config = dict(
    balance_loss=0.00696,
    norm='rmsnorm',
    optimizer='soap_variant',
    beta1=0.95,
)
Below are experts of layer 2 (counted from 0) of a mixture-of-experts language model. Rows are named gate (a neuron's input weights, with its number), up (a neuron's input weights, with its number) and show model dimensions 0-127. Each number is 128 + 24 x the weight over its row's rms, rounded and kept within 0 to 255. Numbers have three digits each.
Before each expert's rows: "comes after" lists some tokens at least twice as common just before its tokens as in all text. This comes from a sample of Wikipedia text that the model never trained on. Tokens count by the router's weight.

# expert 11
comes after: " ", " |", ".", "1", "–", "|"
gate0:154138120129145113142117095152139130102173107118107098131190116125117117134100116151094095159138108127146129103131074163102112165146138118169112098126164121142135134092126149071105136131132126145132105167145121101090148136136129119125144138127129124073159167108157103157160117124144110134088121143107104128149157116101105092144178169150155126089140165118144121155106157166105167137153
up0:146161085133153130120123134121140125110133149101101120131153096130086121120089132105147082131121161155098140088108099153128141135155141112173096125109192102092156146096119115113099108112105139147175118120136112120138140180100153128145111119126120120130162131197162142172140127139167139108098152166132156102089104125128083116101154137119131137108133135119106124088114135108156153082138
gate1:132121121145119098134149143178167132185104127165117104160146167128115111084105135134157093120147181109132157107115106140111113151145118108143139107140124094108139117104102143125132108140155187164139108111167108162080163151125125145109106101125130077111110149138154144171137089115081144145130166114119128134134102164175106115157170111138116152171131125139125097112137111107122143143136
up1:134091142118139143185079091174172111146142169109091138103134132134146123120160116141115138140109094125141135126101111129161137115126121120117098143131077116139094163154108140146110168122102156094101180156128164139128114152170094184145143131132112131120119130122100068172119156145141116131095153082111084134153125113146083111104150156132120137137104151134113162118130134133126147106124
gate2:140140178131111089094083114148112126136121110117179109095139133169144160115125133138164186131140099096162130134112097132134145154118121117128151136103097099095126108150097127155088149119113121142125135171132123136155130126129145131122144098128117172168135073130126088133119102114077108133120116132141157150132149119148081140172177111149141115172102130119145078130111164142124160121080
up2:118110076124115093155163082149155127091146092117128138133177134159090102123149099082113146138162137148093148114130159124119153123140112132093141118141116158140123154128115091185159124111110101161162128181128116129134091104100165090154159088134110133133124149136146140110112127119137141133132146115171128123128137115082114171175116140138163140117086131123137096080107144124136155157140
gate3:142145136125078137139141153106147165133137112131065147106118160121143114158118114116133104128097128173133157145148118132104163107167108147118158121146076141150132130116167104139114137135118096130129132145117113163133099141136112085147125120135125176065150060158100162150126073131105116096117162129107117160103124085099144105089115134148123128129134094129154145102136156140148093097110
up3:120101141104109187136149126125104130096118136112147126130152127133123100130158097096163059112110132123119128127129129109090161116139145098152171156137081118102135136130104068111162138071098132143138136118127122171180106100152173088149122138133121155146127106136123130160142135118141151099137161140144129117106138126116112074115109093147119125142163098124138111168121132114111130157062
gate4:136108119098179111112103145097128101099120161132102184151173151087123128139141142138165146154140136101110156156109120121157123103116120126125106120162098134145123167091154099146122141117103110074141097164116147113118196136147116116146107114123138110157129110106125098163182124122099119144156170150103148132144155141135136099127119133162145142115106123111108087143119128072145173129164
up4:114136140106118130126147115106122172116115128097164179123117116140122110175165126145113137179128157137117108068125141133124116149119150125144153142135074112177136123173194139127091109151134130113144137159122088136137107114111158113132115138174108133142157161142139178120118123084130139138134142126146099163132141152118098132075100097165083140114122105147118150088128155151150092102133
gate5:108123123062147179119113132137187131123129128123133153116133113072113128102149148161144167154113151141123117102139171122118133141104163120164086158152089123093125203130147123119137104108166105114157126152085175128150123125143111157092155125166111112143117140134129124157146142109111156110106124140126150165093139122122128140153098116087121114128072152112160100119152141135118135139148
up5:135118149104132169142164115149130131125139080104155168128154109153180103155135086139067153157152140178145159142142133140144125118100106110124135113138121134156105097145104159110147139144132155125139111125121117125069100113107194139147170121131158105124139197105137123134135161140111170120122143137118107156167125156132106176124160134106122096138117134100120147110159131155126136149094
gate6:114132112111140109133143143100114120139110088132092092129145101103143136178126103150145115134143136127121104107160154153077114123104116147166151131150138141115140136152144110115179102125164140115137120185152147147145125162106154155125110160144111156141135147121110142107084136113163146132125132179129126156101178130113148132115096112134095082110151078122162075149120156163099124060127
up6:156162123105139100138139129142155153102097135170103111092149098110151139157165096122149093132181110091102112119128137143118147138152089147095160117115122123145155136151141129123145124143153143128132137112139137113100119153124139136135101124135146126119171130119141159079110107125130163106148127146133149065147160081129108121081073126157116135088141068119152128167136112168097122077102
gate7:125146120153106096143204096153095165146140106127126114156132164173088140136089151134141132136119089100118113116129130131134144139164131150118156133104118158128122111065137124132147166142108163120117108136108105147115163132149094118119134135134119134097175161102154151163158161113085148132130127106121112129161153110136172114127102136110140118093109076179149136135114128167111164100094
up7:107128124131088188148071154127153072107106139090131157112141127105158081141131107117116113129124168171139145101138172176097120133085105102130119114138139127093139113173113096117136126144141097166150120116083149101119148114121143161131139120125097091122122145175102143066110131097138086138170131147127116160077142129114126100137118133103127137130136155121100126134121123107114114133154
gate8:119119147079105130103139120138108132135127128120138150168150134140151117160102176104149087143134096098113108116129081160079150104137156108097118113124155117085068107095100104142118169146107168145129140090124128148122133144142112144154163146103121152131102117154091143146129139163106175112136129111137108127096083088128131166096092135123144123135137135103152106155137074163114150092140
up8:155120126167128120134136107121126160121130115135151109105113113079187091105114130146133177116112069152106127139178192112167104120102113085099128154082087082167113149126141120093142111132136134106135107133157130113125103132113120090092118147124129110129169121121167146102094106106148148136161161133104137129139146127101087102168153159125148108125138147120099128107103158143136110143117
gate9:118155124167123109098172089123099151054161121132120144153104114109123106127131140132130115112145132117100078156093093192145152102145131110146115137163119130191134156099105091124145128125108134104096110141111119118117139151119152063140128110119119143127145148149182126125123126143159161136151120144134130133120146173095122098173123105113088171095131108132096148157135123118105100119127
up9:141096178076138166141137162128139124179138120074139117128153127135129140090117119107129131148122106143144148154143129080099088111138107169167142073112131151089132118133092137144102148111146106127120131132098108138145123110127118121117180169136147101125130154118063112142145152103082120136159163120137162152126081124158143156141126155114135106147148164104100156143155135091138152107136

# expert 2
comes after: "2", " the", "'", "1", " a", " l"
gate11:076104109110122125154138164143136141154134115160150131138146137129094130122143126092136083143138108122107145153127150117079165124118138137108174122169112155151100102148137115156119198098130125159149113170109160134083161127112111102120139102117135119121100141124125163147127136141153117128133130152127159133099151087118078150117138126182121107139180091141164143147113183178140147146138
up11:112109121150125158117134110084159146131183125116124111156174122115089116106085154101168111141152132126134142128141139088105132120132107124140176109110174129138150116151151142153114137161186117130146088140066130123122175090120141155121120100117124125132157089125112131148113161137136097069097154161128136135092136133109154117117130089105149130152155075155114132136148145155125084134124
gate12:130095110171132142144134110099134148136133109131105148136130084152130099116136151132078134127122078153068143133133119117103152162101094104112081125090116163141144103150114127135135133166117106126142088103148112147155155097127165130137108133195103073167108116122137154109088125129108128143105118146093124118175161117149130146137167110119097128158150126107092115132105108115129128077169
up12:160121116079102097132187123134156138159147119115098092112128163117102154135102103156123152126110162161118129109144155118168124120107133092151106082169129106134167057133127169127148111132112138165122179150128154112117097117136134127154148154111107161159132121137114113133160175167149125136116107044138123122130093106155124128132090118139128135111123110133164155146134128135128120128134
gate13:115120150115137150102147137175100097116117149086104112127160167168117130114147106096115134087110130185132139136128150138135085156172096123141136097131148154101153120097161104147098141109128089138130116114133185166133110155096149120090128075122131080118175076110110109151106141120133137174120107155152135125110140115151101106092108100158106147124139135107102118112127132144131157099121
up13:124158119167116130153120130172147143125116156114156072141118126131124102085147112143118101147179151175150168096147163152101096168145187123180118117145139136088147103134096116109109145130135131131070102109148129163143145134121140148153123130136088097083110119112148127082118173103134127155124130098163112150143116139147121099124131132141101121093155116122153103119087156129142156120126
gate14:085111139149153129138109102136130128126150110127073102139093146123132117087085125142143115125141078128103132121114128127139141155090113150137154073111106108113140151148185121081149099079147145098105078143160150096128159121154103169119108139136112082074169149100161124134134139117121157123167115148104134138086113136158167115116126110139094150131133129161138111153142128143153100111116
up14:117129172113125134135154123154127081147138158131133161110160144106125148127116119102089138095156114129146135145125126135122120159093133132178120154105159139149144142126104103097112149149150143138109155119137120094112103156125133090139124124075170127118133134132138154170107134157176174104164119137098153126119143129145160132137114178180168095145076116115093158085131112149087185136111
gate15:103150141088137135148135138169145161107140125163143107181104099149110111109145101111071089096148120161131132112134120122096129180116105145104128130169146112145099137131159155135183164108129148132119120087118140145104126150136096121089142156161144083105136104142110130129153153157156117123130140119100163145153148124139165142074141127167090151155115135116159136132125101097158120173150
up15:127185112147139154105133106100155100112088127105125122121145110119120122178149162126120133161144176127103157144129122152111146089140133109137125117093130135134152146160123118122066101090094118117146152132130137123158149089148123121107103133138124163119108157104119120110123099108137139151136085082129058115108068175122110111118148167131135110141130118127143109172151183097128155119160
gate16:142104170125122117109100100108151123114099102130116164155138083139150141157116107209154110124128098086120131126141097131124115101146137118141107101115100099171168124135107106145083112134153124154129153119164113126165140131175157142089104091160167092107121115152119097118154138175131101180149120169116132107115142152116125131107123131119136120100144104122145182101120107130145087126138
up16:135133126145135159099136104117147149164144154126123138128205135114135111110083145108074146108146174089123123121100107135104137103121147156153118091101120139135152167147142114091134132098081105153115107122105122128100157177093179093156119129124106143092128124124173101149107103130139097157172110134120113120124165140151130148162114116122129140158197108114130131162119119137100146114125
gate17:077128128126076122132172142126146124097095121163118138124134153155142113122103111104114159086085137131155157123128114155093146130146115125178129116090094155138138189063139079175125130100120151108132179124132144127119135143126090098150163113152138117110126154081137131160157118158127125155117139121126122151167166120121162103123169104134132112126108117135128128122111164089160134104123
up17:111129147118154154142096127094128156116102129136126130149134096114100157159097072128174144158163118145110112134175144110124104099120127076153127160070122093165095178141170127132085144123108146100139134099104103101120119116099120131124116145140164147128120108092116122104173117098123119164145121113137143096124120122146120159135168111124134192155144108131105110135122148080147094149125
gate18:117122113127087117159167095157122121168163125168155122164182114132144108176149116107135188133105164116153157130108148171099120130100140151130150076122152119119128166158145067169142152080108119117165133156124169128174102126151137133164140126106143150122089133140133122152136136134117137112110151118112151095069101123107157143118123133130156131133141156129103133133133105104137121118145
up18:100084086128158106177165111109136168084136127090119106094100124135066089128172108139125106126080124138094114077132165138136137121138162098153117152133116136138145101122127148131131111150139129133104143104142102176138134125115103181136123117137096138101186129129155137075113106111149151114084105122158094105132132127111139103093148163130117138108089130107145142130145102127111129131155
gate19:135092118093139150105121102121146121093123149152130144120123124144135137118131139150135168123115128163172116118107124153155108088111125118134097113139142139155150142164160127125160138159087151093128156098070170132186114123161142140120122129162125110146134095150122133091086133137146156080155087112122142152110064118135169118065157124120108156145098086147128132135141131077124119113118
up19:148142145126122149069119110162111150130150154082139093106142103147148118106121113146124133123088119116148105152106113175152131129122119141153137119149171117141169112102113134108096140133105131082118114136159101139131131162105063118101167110140128137077101101143122110113097151142114144128140100134140158194134120131105133152080163135111130160125153071084123131147171120098099109119135
gate20:122144133115174091146120110106119153114147157136131136133101111120147110121157130143109110110152131104117109145162163125195116131099134125152140122133123172082147142096128124129071110117099108123146126127153093103115099127117146160157134120140151131099159101132160175104109133128132196128150126146123097161102156133143119100081170089106127160135138099088146119092159164139090121102165
up20:097117134147140103096047088086078111117137142102096144112083104135124073131121142125154103120113114081104140169147135151116091134130136110108150148137157100113129120079156120097092114127128143144127143165159158097124155144134137124083096145118137143130126098083084157095131123135109116110128127131121139143132098126136116137116143132125152063114147141151095159135167124156108125147118

# expert 14
comes after: ",", "ed", " and", "ing", " is", " that"
gate0:156146134123164129086113119138146166141135096115148118098085144132150157101099111108163120124119163126134134141174111131183177138120156184104103120175160130134141136130108117149122136106101132111123086124114087114144149146137146128128129139180153159142141147083127118132133109104173118093106159140179154107095151167117154119124123106129128107101135112133164158130184130170122153146112
up0:081100108160134137160175155104123096138130132151106106177151114102085129117111140154160113162104140119124146123112154168110151120144130079110135151059143142113140153111177122118115130110091118118142117124141153143121120114124132157158108141124124073085140091144138128128095151139095185186140129111126115153110118114127102160160102157133149146152132146120114111116110150089172108143120
gate1:142130112115145090110133093126145149131107124135163095118169103117121168119103106166173107117153129104122149143132098151140137111145109137118126103131149119135148183162099117112125147133086159110151090185107120126127119154139167097083113123118090152119141120141130128166108104097115168092137159134114164131111108126092174171147113113118147128109119151149122090080149104173122109090165
up1:149123120141114133143124084104101088124122123131127108132132151102095112154138152127100122189124117157171167108142146146096139131161112109158163183128130118144150100170085153117154119148086120133115158142149110125121149141147118143150125096129165135110120103160140147147113126077161080144133156092138125166088119142089161137142151115118117142159143150127158124121102192124184147122134
gate2:113106139124180104188156154124120131134117100130123130163145146132114138089135137174128119142127143121081120151126097119097107096112148144121115160053079148149133116130116116134144107130165122136125123101147138183125169093100148108130132136096123113128109090112133108147154195144135132149151163103108116084140148116136152117128117130094119169103169103152181097133114123128117160130130
up2:127155121132122129093129118102117163152103111112075119135101117126169118151124131153133123115146130127144096085124113143107100114162133138128109116138115122115113169124161112135101121143155133095106146131089136138140150182146128135130092106162110172117181162157124127097095122095136085171109081131139154150113152174113094114072139123153120119142146121119163146153174105147147165098077
gate3:111150106117136142149135144161135125092122102108138154137176138140134167080138141163172149067145121124127131143136133108121121107107074173130107087170129142177153133121105105104133170128129135119105132160102111072193107150114138127147097091124141165138117163104120167142109116152135138098158100122140130133129139133126170125075097125166139120145134093146141110134125128146146115102106
up3:138159141085110159120150134105121103084102102108125165158157121180145148124150121156118135073115137126090145119117130120121104071178079169095113083163163134162140150104127106107137173113143147112126156128143109077180138088156117188130141113145137152155143159151132149134132108161128131117146142161117122136130123154131158120101132117120141167130118128125098132118116146150129104124123
gate4:129160113114128149119140139085146168165102090140136108160143145112118113094095081114124113187153150089115150139132131088111121123086144127132170163075106133127163125111106111093114126118131150133130128154166130078118119124112135142130128129114156111098120133139140142103169183120095109156111133152134127084166155130106114120104120174129137111178132174127166136122120164096165141144117
up4:129090129186106108183119134168138123096100103136148097117094132129135115179148134128114136102142125141161126095146126150124121129168145115101104117154108144187111149129116111130137117165127117158116122091077168151106111160141117128116178118157118157140178129101111099112104098133139129114084109107136092150106075133148142099131135118156120161089144101140124113158155150146108128124088
gate5:148137118090166123147124119150153094132127116150104115140129122118176148120156091143097147167103149152127123141124114154074093112129145143193137153128143108106116083115131096171121083112142120112160138160134132169146134082104100187140129113109118144129096107172096118093119122088139124142135106096147114101128155114117129149144135134110112119144155158070141120131076147133132157092121
up5:147120126160100099131103158161130092162146116133120092095159136166104169111125157173071100146147106145122115099148122116117105122160143152152114132111077103111093100161150113142156107104132159118113097117165152135150104119125122135157148133110129150142109089106087099154126129109131138141139075143115136112142149118118098145102138137095102125162172115103147144126129090129138167070091
gate6:123126148105132106160092097121103159142078131143109128110213148059141141179156087118126120143108112126181093138129091122145131128139125121132127117120133116121166156122103085172117101124105102149129111118145095106146140100096086122112103131159105130117118155113157176139079168135138173146097131107120124132143161137140120119128133122140096156148129120137115118160123168121101122132113
up6:124080121125123159122123112130132126144149133142128065105111111136108162102099120147115113093124146077128148095132163149137154117100109133092116133112146089102154086146090172116107142143169125136141107136120133109120129130152139127100116141097122144131111102145120116143137134105139113057177110126129112165121114112160101180134109072105126074086100090110112139100116135169128144167143
gate7:114116113084125144139141102124115137136153131145119076112135113100100107151148129157092116142138118122107142124157173086102137165131149125157165146073106171133155146175108137106159153118156154090119098126170115169128141126178159135078068112077113069110143121115131129113167147113133140113097137136132097086108124133120137108115139124123108127169146099127145128111108152118125105131111
up7:137123133108088129110207087138088095126165138122125121140136133150102135143160141137118117124106123116106127112136162097142158170129105124132182127108100149125113143113114090114147118097138152126088124132098126126075121176192131103123105088119160114112117125107163096149126134156157138088114160135146137096113115130125145106121149147107130139147173112180103127112150140138182108156148
gate8:139130113067105155097100153132116144131105157117135128118106166169132138121094099142132128135115110140136079159124145057179157106118116146115103118101129135134145104150161105147163102111100143095149116106129099084133106146124132146115125135122128113103099137143091108120095127092133173103165084163078112127140121120114090153122119066100123139144137100101100155128149114129132114133170
up8:103155123185116096174142108087101110150148096113085112170136115094120126132127112141141127154135170147092179116133106191112156126151151111140146144109113134112135141125117099105106105113131147135124139100128132184119131118133134104149078107100109102119183080114155162121145133097149129167111112122152125096100126137160130106124148152139100166088135117122123085127106144109113143101103
gate9:143095141099088086141084198129123146135125146148115148101112156125139118168108156093146100128116081129138122136118075106141144100112111140120133101077122142150160122174112115194132126124096119111162139125179171142106102143132109075134160148166158107106090129112118131144145133124123120117114135123103114126145084096133100115146131143116173115149134138117125179139125135126142126154149
up9:108090168104096137106089155070143136142125143111172133083115175102138128141120102126131093118112088108153139125134153091150128179123128115128137204163133129139126117126101135170132134127131116105167109146141104173157097116153116156122137142178124117125114135139081132120160151111082130111125102125127145121114105147136085121113177118097116145140139118104092160156098149126111120141098

# expert 7
comes after: " of", " in", " (", "-", "\n\n", " and"
gate23:130147118141139132134186151132074159101113137105109186152103127139133140100086143137132089088141163098142112135131132156145107168137098160109139071152136118172122136125115061136116132135118122124148162118146123093149129161151124127160131117102144130115132124085138114164072177093104137111133123120127121125152171132162123114161124138109106126125122116127102101115112100146080150085117
up23:135120133113136139082159127129119163117144146126137136137156135146126142079064125128128164116142143096086135159110163176146151113110164196113080086163178111118132103125126099159130123167111124120117103120145115105092124117123109126174107103117153173153146091066091148140144126114114122117129145129100109113124167144147143132146127127119146111137131122123109124151120112164137088100171
gate24:111137158127133108146110111120119104097133149104132114156117100046124154127146135149169145135164089137148103135116070177111111095125122133137132104133126119093110132119108124137109134188091140162159086106126095072125117183152144112157130112110119104133117128118143095153099130145112131072183108144108131132108153143099146092147129101132122082125150117141141135095129103140112147137138
up24:108113110136096140126173153096067092140172086146107131157142138137104129124089154137111098153172154113107136114105096078161112127131168146146164115118145171142092103136125137127162190141139119141106142118139150112096141142091114085078147118129135126121121138087103120141115133132105114147154125129140164166142097149105170136154125116116143120133114153111117140072120125116127150152087
gate25:129121166125103130171099161093145140152141106124087124156120168115134160139123119138133149167107160085103134170102135142103143127183103171135138109155113121103132174071122131138110135137084109107147135157154138104134123093089127095135124096101122060132115148092125106131169138095127133177107159125133133131142154113139156100153093123149145104163130139111107155156146100145112129131138
up25:163124150107083132101140159106115163137083118130111138125119204104166100137129124122158145163148131168139142122126151123142130077122118099155091164181137147114141138121139126144136136132115122130111118136116145150161161107105108135101116105165131078138137146110118120130122142153099101152099113122139100104146141139148130081110150164095141158164131094139124127099168072124134107185094
gate26:132121133177140117165167083159155098145095085102109125108118159115125120140152139116079145088104118106139093120106104138121123129149112096157140147139167141147136133143125143114110102162087153141111138139137174125118136139153133081134112139118076118143158096154169126160079122118150136129154111108160129120128156127072119113142108139150079073134101130124192139124124143134103142103124
up26:127161203059143155127114117109097117140146133164139148165116153137142133118110115109146105133155127104118178151115104089146162124075107120110146164103105135131120159127112155134147143124106161108113129125106123088105173121136115102163130164136164085136136155122149114099155095131130108141183150150127124146092158121108157127180104125128144156135133146148102130105095131148150132111158
gate27:091102101140115133137144074128148112160152113110148095136125106125115110101105109133130089120128118159101140112146117134136096098106145109140153148103142122083112097165105174102123114061145117148168111110103149162129128153107176167082096127116097152132125126155136123125181127103110126166126120118089095129122146108103148156137160112144081121098098134133100148094122162120162123164119
up27:151096092169106157143123116097090091157133095123129122133119146095135147158112110155160138108142116151121134137109135127102118131125126092130101156142116112088099134139143140138149156145161103143179129138132122194139100184084119144094112108117107182114118165156116112120150096096182095148118124145125146136122085101134111172118149170113124158125110111136146145135082167105138122149139
gate28:099109114166115130148149154157141081134187116111096076142171113138090163124160143144106147101152154128102127096140113130113137132104139101144078106182149107111139128140138153107164165135119082132148093136071147164091126115109151162121132140115127115100108106124140159149110117139152098157137145143148124116136167133126129138164158106075102139145104143112102110144137160139109148152143
up28:140073137134114176098149109150104059151157083109086114129085074146107155142121144150142124100102105127115174156112096122150161159128120090123123118127081141127099126123129118102146154120106096112137092126127118151120100172106143124114146087121093149114092145133138148099136124107104138112175149149120144118137104138079154128136097131095110131095128129107106158125129146141114084130142
gate29:164061138113139100160150127140122140151109102153142116139111106120115124138134140166130148137125145107122159115147165144152092116094170105133126129167142126086111113145115149130146129165147116141160120155145159139157132082100121164099166117126157111162122133118128121125180129118099133095152097156092155131104106112125130128101174127082154142143151153141177096112182160130141097141081
up29:142123113170131126101164131145142121100134138128114131146146126121117121110140160146115177184136111124145148126105133135117129098170142142167122101129082162111109092108205097143123102146134132162131128100134138147174136076121140144098129117135147126161146086114157127107134144131125113138162178145139128126167151139123119105170122197112099135128192099106122162144140103146155106138125
gate30:133145126112115127140131128132139146048127139155137141133143142137114146137135138147122103164125107084147164095116121105138105102145098135137159133086098139159132141094171114162124132133117176104110130113110055123154164111134091139103172170132144135118122179177129129134135078161146153150151107136130119103100099138122110108078121154140128118133125171090130127145149128116076109103123
up30:145148116134113141167078139134120132088116133127095124116092134118125116117112136108166167142116118112141124123157150131165133115133134144112143133126101151165153124159154120172156128157144151125048110113107113152109099147138115145103140111140081113146142088143145076123111116138144051153145133161155118145081163118124155083127147138143163107167123141107096128084131137085152123149138
gate31:091123127104103128112136145164152103119153084095101124110130162132139150152134132115144141126133153148106162100127136131101132149161115138147106129132119173079153109066101122132165148167140120125150157089146122112146098134160101120136116092144109151150138124102116169128111100088122136166138135118187122109147114140104147143159148117151125114067107158095105112146167102160125124067111
up31:117122130135140145135103114090108135146122095113127127126090167139153098158117123127091108121099165135133072113163122106157077108114143109120179107122080155130140106144080110140112126127185067144078161146120104122146094104149133121085111088146096128120144106130127111130119139130159094172108146106165106133149104160108111129152127133128073122119117154144123134131112083129126121091135
gate32:072100176151120121150133128139155162139129109115086121138158114142160119106160114202128111134119083133150134136158119162110128142102126152091112141115104142120110161115086127110148073129113126113153114113135112134099120080150123080142138117139151150124137138119096115143120180156156171096131136103109129118137156120135195134138099143097126114115105149088159117165089114132112121109150
up32:114138145125165135106122098118126145127143154139104057141118142141136138137108132098151138133148110114144157156112089163114159140135127129130161138170135128159117136074122121133104129118114156137150132170079092081137147177145127096130118143106129110081094109101082099075106152126143158128179104152099135141110160109086155118115116130125126138081137110103165141135173156127129127112155

# expert 8
comes after: "\n", "\n\n", "|---|---|---|---", " /", " an", "I"
gate0:102116169148155130150143116124158117135123134091108103098119111099139137164117121131149124136103124109135133161167143132090103152100133142190153121108130137109146210122189137136097140097105150110137084122129120112115122137137176117107099166159110091114106137111079101078116112111089161137128121152115144136131196123120126083127098135140125162141132122134156139129142136137090131116109
up0:136103147089184159109090070112133126119106115150131081108177152112137146089123107155106143128160129116113151099089108144147137092135109134126142117149092106145101077097119139151168116151124131155132148124135097133089119112089106091140101105144174108133119113121138165156126160176100152126098147143143151147134124133119118173107131140125103148130138103105152138173099080134135127147109
gate1:121128117154125126161091131133066097114126160133097121165144111143133137111115117164084180156154185103116131123148106094099154137120139120147152143128138117098136106130157107099110175133132173159110130145133145129139102163129094154144090121137104130134176096119136132062125096144138083133148113107116076112148152144138142102157131140121086149103100124135131118139122135114067102122125
up1:124125148109127134123130099144137107163127105173108135080113136127101122120118155119158116110108113196140165094096106105122117123129145133133104121135136122131150154165100069116147088148089131077149103112098121154109119110160140166155098110163167186136127097134122151144156144118162160125091130132154142121158109113123143159130114114073131122174115086123179134128142126167132132127129
gate2:137119103099134170164142174117170146125129064107136158129111161148108102098135132145142140201129083152177156120091144101133085118110130111126121128125071131111174149150136108168089130101134094129111176160129109156155134157133141122148143159122133132086123130173138134152142110108102118105128134105131143136127130140130116127129104139126098156130079141142156110090144125095146124152131
up2:163113147119110130085140137131128147135147168097150130114102130135109135113094129101128182096124139188133130116081125153099126091162179161139148098132128138117112117158161104099137088116108119109165100097151138126141129124093165106140150107170124136133130113115160158108104165106093077129104123141115124159136129149119154151158128096130114164123127122172153123104106055153107119134132
gate3:133144165082157095147142123122156090160114146157098097131091113167108127158094131099168149151121127131134106080154125139141115070115160106126130132156137127114129114141163132154133093112126113153140141182161129126119125135154113125143156150156127149109117096115127102181081093105160148111123134142130068104118112163149131077136123125135115115145072117113135108134100133172125120090132
up3:152111130170124128118150122109115115093153124107127111087141086114171133134154099112165159104121109121111112123108128153154130169182113106100138150161114131100145161132130072109091117101096145158128146140111100100176120161163133129131117151114106147106151162116114143119158162087130175150150095109124154150119145119122129150111114125105108150106138128114197132108159150097126091166159
gate4:133103116123113144118117105127133148134125132149123118151114137107126160102126167116127105149094102135132170092142069130129145158139104122108164097150119143154138134123157148157082111156168140098104134112160105129101151147108112110106131143153144148121118138144106112120133145113110112093141166161123081140141156169076100069135081105158073130145177104131118125155147146085123081110163
up4:128123118131133125144094154129139155134122135096115156118125144099111123129169183128131117121096115109098122130141157102130120106171114155190110070130123099087125129075101143134142096083129122166104096120160112107119084104090132109128134096114149147109128134080103160121128150079098097128094146149113106115147106134103154147153127182103168127136135145133150159140158089163139126132121
gate5:137149136131126112162131120128147145136128133143144111161111179167119162139134148150124106153109118139123117087159125145086106135148119095157123183121143121136142134101107127075127072116156140118111117100137149134179115111144134133119107151126132133079156146146194137162164046134169166082100119137114144143128090146093100122145139139123077134134124107136118098110148120102123112129140
up5:110108134139130124132117112112098112120106121175089115126092111148169108111082150090106113167136151117154148132118107113139181164130114121122186134118104164105121143146130187121131125116156101136114092127123132117155168079112120140127106129134154086104117145123181121136148148091133140118134142089102098135155124109146152118110097113102102127180169121130145163107139163124139174176118
gate6:129138144159133104125119125144090157103133097133164143129133150097127128137122151122113149108124116130130134127116071143138124135134118131181165180145108173121146069129148146114115142113105123119168137125100130126139117146123140118127125159166130152117178135144146162087138156087175174100118119141125092115131131109122134111141114123075074099114158104087168154198130156127121090106136
up6:121141090126094160123140118107127118100123111128138159126137121127119138162131107119155100143174095148139113106144097118135141148180081134091146091120147137111098127074069131102126154151111095165123163099131148142139157142131099111124165128128169131096167123143148150120159116121153176123078162124126108127119100078100080148155123102133157107116113128119091157107123109109159118170123
gate7:165128131127133114168119123139124079117102128099142126131134114135156168151136135152095129109117135102097109140163125140156115109118139107120152131142140128168109155129138134109126101089100180134142094113142141152094095178146087162143118171148142139121183120179110079136125117166133130100140112125130093127098081124105099104153130102157132130119149122123139127143156146095036134140117
up7:074096164158144108084131085134155126150181137098111119134130130124149103155113130128139170116130111110151118135124061158091146134162150108132107081129160145117128142062150107111126114137109126160141137140105172109093095118107107134128148125134182162150155085135132112119118142135135152112172115162150147127120112126126121119136140127104153160100137120117142107126147098165140163071124
gate8:135110169046108145085122132146116149129139122098185130160141133160127086151118125131126146167126139125118150130137178130125124139113123156134161137168092131116130146163149137126152135128120129157190133147154116097130156115192138148136118134151103085108103093122077150147147115109136134113084120128103150129109112136143158109112172085154137125141115101110097130123171129133131134141173
up8:141150107146120133132172127111137111080133094155101109143151133156117168136125137122120089109151140134150106127136142151127161142163098131099125087134137105126113153108088141107153154147122092112110181101096128133137097141157155145131181113120117200125144158146139132148147149127179131169139092104105119176136118127126191172135093120163153155118108159124128163115116146125120103154141
gate9:140070155096081066119134152148094107099118083129114114157109152119120121118077138099133110134140122111136129104116127120153124166110176121102140112115137147140092140090150126126132168121143140166093154114159145148161129160176138139123126103171131117129100133121114125117130149111133148129115100109116122097098143111176082134147090098128122113117119113154189094140168119106141128174108
up9:123125114178153092139089182164109161114132105136097107113111144118137124096114136117149119154138143111172153149131163100136133107147133094133107118122100095170109120110168138100109164159154154121115120100125111155159123086167089128141171143109116099141131123135131143127108121145124118114162119098074094119102122129123112099116119126115105087112106150129125133060146138064149147155095